config = dict(
    router_score='softmax',
    routed_scale=1.5,
    n_head=4,
    norm='rmsnorm',
    norm_place='pre',
    rope_base=2700.0,
    init='normal',
    init_std_qkv=0.0258,
    init_std_down=0.0,
    lr=0.00287,
    warmup_steps=200,
    decay_fraction=1.0,
    final_lr_fraction=0.1,
    batch_tokens=65536,
    doc_mask=True,
)
Below are experts of layer 9 (counted from 0) of a mixture-of-experts language model. Rows are named router (the router's row for the expert), gate (a neuron's input weights, with its number), up (a neuron's input weights, with its number), down (a neuron's output weights, with its number) and show model dimensions 0-255. Each number is 500 + 25 x the weight over its row's rms, rounded and kept within 0 to 999. Numbers have three digits each.
Before each expert's rows: "comes after" lists some tokens at least twice as common just before its tokens as in all text; "raises" lists some tokens whose logits its average output raises strongly, later layers aside. This comes from a sample of Wikipedia text that the model never trained on. Tokens count by the router's weight.

# expert 76
comes after: "0", "1", "2", ")", "%", "3"
raises: " ", " the", " four", " in", " six", " three"
router:461494530489524443492499519526499519504531527494464501541490488522505524515497497536490480509489530518510495514485511486494462500483488483550459526538520497466528496500491524522471504515510497547511474487487483491522472518486462506474495480494524465550488477468538498488533503526498502464525474524454521463489473502532482489433496517509483442557498523534516528481494503499455458502528421485512520491509490489485490465499468449512537484512465470507496494458451537567495468490520517530498510500510477508490517492464503513447554496477525505531502470533509502469514496435478486478499499503519483522478469479470536519488514506504494503490477523451488497529476488519470520521452471495480478507478507507517502470507495473432553482525497521500471482508462511498500487508514529
gate0:463533533505523503481470500529499541517484503508489444508513474468509499546487508471460482510531501493517492487517479485512502491503502519479481521509474531520500500543437480539514470492533500531483471496557552540498469517462492526476530508485512470489503513490465574479522497494477492490467481514501498465521434490559489536543472503472547438504530488473491508511503525504526483470483507463505514525484473458473498470516500471483506494504487498510493472503517486460487501491506510479523471498508475488531513491484492462526523560530490560521539512490522511502489488479475498515448505513505504492521569521464509505505478467531477515465520487521483531534509525500509509482520535523488540545505534509516452488514494529561527479486506455488519489512484469516468506507524476
up0:517457479511501542541499492498515545509441469502535518467552495482550534512491516535465469553524536463480505519492502500496498481475502491491505466461509474476493513490461556538507507489460515472537464473490512489498511518484522520505468521499452505496532466507509486475541479490529537509534492520510505493477483486515477487545474507522516530459506497508459498515481548491507442489455482513454499468480466517510521494527510479529522530477496452517478483492467502514483503492513493533533549554494522484473508492499522472499498433508503512501498433481509480513525458481524524480498515487471444491517503463493456523507480473503537535497485491524533504468550543518528545496514497516486498492505506490512517525472508531527488492492509540521473542504478468472505489494514484
down0:507451495500504514497521503556467508540508495490521462475481505459504509526515515520526512477545492525499479537511467506498512476523529520507463489500526465496513504491548495478490487498494543493476492504494498490516518466507499535538466551549492484495494486528428518522489483524514508534464520495494507523438460453465482504483504488462483461498482494463470537472478505489469517508437516507512487509538511462502448483458482493502525481494472536471479550490495476524499470429525500514496497471488497503468476507531480492524501476495558502510502463523551502500520508502468473503468532466508498526520515525490464486528528534535451510496545513515469512497468485532485472477468513524453504500496470514500489534480477519463494480491465475470468501479467461472463491488502478

# expert 47
comes after: ",", " /", " September", "|", " June", " April"
raises: "lying", "16", "17", "13", "ality", "63"
router:487480547548493514489478506488475464491478565490461500496499505494519538502499470534495514490503513509480517486503483460516554548469543481472516531502547501482513530502511501478487517467494494490518478513464502457519521515481549501462494518519479538541496486484526525521470483506521511501531510509486536518466523455491500493458508467551512511509482442465526540480527474525479513488507471473527513509505502482505501537497503479495462519516486466498514534527477509495472507481444525472525565497508491497539513475479495489522545534466479494455493516488532479486508510514557510521484520473517524514483511489528511531491504517519494520515492473522495522507497549482517506511551578488533468528539456504508499500499528505517487529440502525434457518465507486476521505472502513
gate0:491482500505483499497477522532503478435434518498493484516551557483488484479458520515502490533431527528510488490540503449488476516483535469512498515512520524510483489489472512477478502512514528523522533483477509472500489509464507467488472512500492505528487472535541467508495510496484481482496476463460558500478486465540508476497497468483458467550524489551526499478522501471496473479461470459484510502528554480519457500526513483507501444493509540520499515497464482522508528527484481540530535498489503532487513473507496491522506484486505500540450526508500486458501535502493518489552490494501482444473511503481469518454513521521463505487518493513496474495473510520494524501513475529509506537518448492473489501497517478453495533500495523481563470493463529510543530486513459
up0:492507502507472469463489531437469479476523502521506510522533520475517511540514477520534509502461543540519476531541481480507468469497469488494534484528492493481467467531495527489511526449522488480498498466515484508471492510479515539514448496500481505486507509512494495470521474489491456501484544482467490514518562562538506495514506496501466500458497478522527516486493487476518536514521488507548540507505509474552494501465445514499483509466546483504430482480507518496525520528468473535454483475505472482506498528535492503515534508502481478474469517469503525492512492505517488493546543479546476513461485519514518513475506575496476525526496499496480478481485465461544474501522518512470480538496546513496511474524496469452512478476457533501475480494501509510493498472462522
down0:511512541527523509494492459484492501529512470501509508500511463475528517573522465477507511505523479501531519529464445514503482457522456488475541489501525506481517537481473487527454493490532439502518511511544468463456500484512508450511503485450506478474508512518497513512487484532506517506502480475489476503499517460554484491553492482450482500449479478490518486530502520477508552508471532522469497550501508473500498504506478562444543527523500470492491474491502497463493436501491525457510517474518527476515484501478485513496497468514460514471529474509484517477508515477538494509477526561487521474495521493470544470489516488508448471492511510492502494515495479450474495519532476500514457488497487489486511487512495460485461527497507458516511496491497503547464518483484543

# expert 6
comes after: " |", ";", "0", "1", "6", "2"
raises: "0", "1", "2", "32", "15", "20"
router:489517519483528499515540461490492507499516537487511531483503476534501465563546497507547456492503523456507498477520503419486459509514513479497521491498503492441493499505513472520487477505470465473497522513482535542537511512534481533441498528495474536510486514461454429496506469500485501507468494477524495506534472473503524467544433512507515515479495507515541501522517520519495509474509507504529518514525519511510535520474501458522511487501482482510486507474507497494529542503510511477529512532519497492541481477479515511506475512501490500477506498471524516498481530532476510450535525499508505518547499502470499502452523463489492493471521525532477524541501481524521513481496464524498511500467508551486515486522588506458526470484517498421519507509517517508488494480533526
gate0:539469498513506475455494491518508483434520450500476524477509481492546490560493463490499493494499486479485484513476518498478506489510495444540518506473505477480457521471501521502505540520512506516478502524503540523499492531480503473502449515520532474487550531457511469473483502518491504531479485500460516521511563531470441469484523536513514444508485480522510516473493509483460452480494509511494475438474452501489517474497514517529509498504476497481492522498503492519476550485507506510485535492501505492466466498451498459472481512542512505472520477538479541490488464502483511475510419484463491474515501498531491498498490548511510513497512518530502512473517474459470486503479519535513489493459499491536484464496476471500483543534485507434472478483511514545540490493487502
up0:465536513455472471489529498516523466504529523507519505502489544494536492532452456526542496516518506493542531463504504520473471483468480458466469515496499490488457468494485517465471503504485478513491493531493475517530504463527470485525520475493508503527512504480476501489475494537519513522475550539495551504546477503500476517459524507497497485433491485480527504519483560509500548473512486492501508486490467494505495507494462511463495520540466514466517473483519508530518503481530474506496479522481530474508524484530537516522507492481502520500504555522509500520490472535523466445514490504561490560493529476539502459491496505466525467510492476520519494520465509497499499511473557507554516470479546534508494482486505542514492528480503487514416462498497517517483512516474517
down0:506511471472514583513519479481504465517480497527499501459505480510508501519519529493526522461512474476503510502503515479480508522479488432523523513523512541459518517524483513475520420526514488512524523541510505502459509487547537509526490522509529522495447494488501541505489494491559486514521504488532520481497514485524438482461485495519495516500510484501481509499449503469436545527501506520537499488550499536495495520481512551508553502493504463540521544497473519518530506478461514482511464469485547466500458494491508483480531499488452497465490500507533488548519516508488489492465483492501491524526476555480519526477497458512513488525535478500490520479501505460462484542491496493481478491446506501492505498493546512536501483509543498527521485519539526536473501493503504

# expert 67
comes after: " |", "0", ".", "%", "\n", ")\n"
raises: "1", "outs", "2", "3", "5", "ity"
router:536498533521496452468491496478480522510497547497514503534485537494550493530520484504500530488504539469475523507526515509484468506527502511537519542515473461516534475505489509459530460484480494519505552507463518476510537512502485511529508480469476462484458473511443481502525471504506518472516496522480494505483504514533468573466493495515538492527495473469487467431571510452481520497482498530534525521522497464520542512453520506496510475514471476524522492487513499524507526499536483461525509486550522508519459494482476474470500483512503457506513527487517526483458491530501460491500495468485513502569469526485476489497464494484514527494474518517477497489525522540478522488469518480535508485481485471539504500507470556494515490472516503449502498539482516505530503508461508
gate0:500522487496496505457492490509562475524509523490503510514474499505520512528511520498463506525458519465487481545543475491473507509537500524522475516484477517489518461518497487541509541491460535514470482526473514512475547518475546483501510499484516504541526483497503473543503468463511519486503520509529491454498475444497454478487486493523534473510496507479505485522508484562556541529551513512511483528465513510536471514542505492481507520500514497525518500494502516488471498487503521496476503454559479468493508523511488497529533520488546499467520482519566546500488517556500463498555523504500531502517483449531502535484489508482515497445522473525488504511490517473507511504460500502541485504477492469544492486539472523426510484512516453507522486446481496495489524519492520
up0:496446543518497481483513459514475499515507507523502557505522536473512552518491488509479526450540516466511484459501509522463506537488508480464547485511516499462453468457460448491488499526471484491492457473516516501507523540486488542526449522476509492508486501528489515511493524530461554496445517520504512524526507502505477472471501525526483514466493481511516491526486483539474497468458459475446500458461524505508487480488493503511525473453483488456526500502528465511522527507496506507535514518522501479468500451462505486475507501523507567490505513474477487478453489461488496458483501515503485473499505477474542502534445467496509496480487484475517506489511510513524550510499466498512526500494492539520489517518457494518530519444459492507488477480507469457508489520511514
down0:505502527454505491495515526513537506562507529466520519521486552498476510536510497441512450467471472472454527518477483509538502493518485450489493501503454534479483501501508502456484497522503522481506553517492441489516529482498509539491537534504483460492490470552466514491535519539545521491495508506525522503450518509506539522506466477516533515525489529426525503478479505493506509504495503464489491485546501506434491501461498491489487488507541498514508546488479529571493509457489493488521466457511493479484469540489525538503493539525522477498486453487511529494484487514466486512492505497486465506512504503477452479467454544509499527492520519508501506529501492517538471533528474498499539456519507486481456521527478503463503522500501484523500499501482513488507535484472498

# expert 20
comes after: "|", " |", " ", " January", " March", " in"
raises: "9", "6", "5", "8", "7", "4"
router:477487552528510489495523505447526453510475553486481499520455500505508526494495465492537527486532536511483470508518481472530491503479484456484516489508474506460481504473538486526497485496450497494510505499498514475551517544528557480449510502486491527533482483530523506491442511483525519472507502494519488523517503462490522499494528487525563530502536479487538445510518478492516521454499489476509516523523510500511533517512483480489510541514477476521471543545531483477525505494512526483521479515503492528495552441471526505528468510484479504448546522506526527548526517516530482529485506484505501501547531486521542516453457503499502488498487505505483465498512481472553511477531526499490496479513451507489509504469531502484525477483482475466503497525531503556497547503541487
gate0:479468513487523496483520498469514534516523485524497506532486522482525488479452513510501528544501474528470469507520508488514526521550519495515470528502493508488513512508453471497459505482504520486484498543486467491507501527507499471487465427433529473479477538517526469452518477475470513506474484504551495514502469541520474502517512460532505494522475556534454535496522477489485541441487520509509482444510500500437454486528508491543503512509524519492516462460481497499495543471508538529501463501495491530496498490493495471540485483489481520484472486486483515503511509501489496469499476516496512459530544521478530537465498492507496488449521482469505472460464504490513501479529510511528485485480507514506517526518498501527513473505501471448556499519494497538584497519463513
up0:482496510520501533485479508455479469525440496476475498514532465530452491499524501494512480518465496498483476510464503539541511532500488538494514456551509498483504514498489488508510466496478511485500509464425531526518518490451518523475522509467499489510489523428472528509487489483505485563518473506481502488478510461476524502445503518485472476487525526499497477529469503497531453478500492538489517506505539469493478498516538501482495509479521511479511502490510497500492511495488472502519531566500487512514475526512506477484477478499517533523517478497514490488523498487505497503515487458504451564441480492534519477485507513477525496524491493530464543491500569523457503492473437523479496508503492489468464461500560473491526539542496492517510482501568488518517448520518492
down0:476476532518498524481489437470527506533517429499484496526555532510528498500517524471497507524542478508484481478523522478501536503493481501487456504482471527477510464503505514451495502533511501491480476498503505490469527464532482529528496489498478490471482515508471451480488492527492510529455498505480539490504487519517498457463515471478507514482494443485499495548485520497536546494498495451455511476521502488494505536517467465490502477518468493457463512552544508514494508472459486504506549548508517513515444522552493465493490480499470453475528490503458494505487491514503516486537503447544527464473500510466495536491502497496545478540502510481474493543469460473492483478467556540470460532513500473488479503497532494511480503485490513502483521505550485490475504520523490

# expert 64
comes after: ",", ".", " and", " is", " where", " as"
raises: " was", " is", " also", " has", " would", " could"
router:516511489480486495534492504491533529501487512510466489480539499510503505512491465501536437471464504473543515473512503530508451493487567471471485512461492469495514481506515549495554540509499511509484508498473457496465479547470488532547442477467492491468498491486476519529535505472513513471493520496508527538513494492502489487511472486510475479470485538469475518484493501504493534496449505498472537529487491519534512496521500508507506536501508490526519532489510485468484480529510504509483504514477501479534473528489482517509490517535470531460481489455474537481424462520543482520471498476545491515527498462498522506485480453470482502444485500508513474499516526479491429522527475492484497514551461516519485517467450506528498487534519505488485478489481475523483533447553504
gate0:471478503496494563526526494417480516495496498474548463511510503480501500534533472490509508508493500524456525538461467530496505469503510517500475502489487475494513447435530485502473501495518489538470507468500512479494516510524507450497533494407529460551506471518490507477510511464494499480455575529485474532511478508463496487524479525479506522497461490494510507479529521500491476458506495483487519515487517489522533466523479491511507503497498544480504469499524458525513524477484516499489508475544516542502491486499459475502508506515518489486529505470465502505499497524498507545500490504523483524532519535546536461488492454478494536544512506462527534493500511470501520473465488475500495485489441518472455515491533499493495561542508460500515530508501461505495488514489521
up0:484463500521511498504492497469562491526478487518508488514485540500491500430529490482486521503498504486474485468487491499467448554471532500486511529472519549501472481473471522549472473501517491474503511452506465496489512473443499506480490474554507516504516545510496458481501528502543518522426508476504502454505512543528467488483505479438509500540482503471483499537533527463480479515529461497523506492496497515517492503464506527517529533500506527495521523511476475477481529491516493514507473542517501519493490505503522537493511480508477515509517525471466540494443483512510529492519548508509507482474499495505541503556493528514494529522482497461498503467478492518475465448511477514476500495488483517481473473438547499471510507493449540548508459457511532499475491494498518
down0:474496520521494470510520467521489507503528456479502514477557539511458501535502501465559529491546518435500478503540496461477472512467495472491485498529486496504544475533490503530535535499505506492458502467473509520506466512500532528503492506472450578497493493512472485534517522576487488508519496484493511548452502506497516537457545506506510498500503481504483515486513547538557527496462526535519520474471537515516559493492510511504500500507504516515454555478509464478493507522478472495468478530509481474482473491523476472513519512492465525506488451529537527532522477504534505505504519471520506452512485500515483526497526475490491449492493463582511488491489498524494471513486492526498502488518509533483510500521492487531487510505498502505506505532488512457503502463498530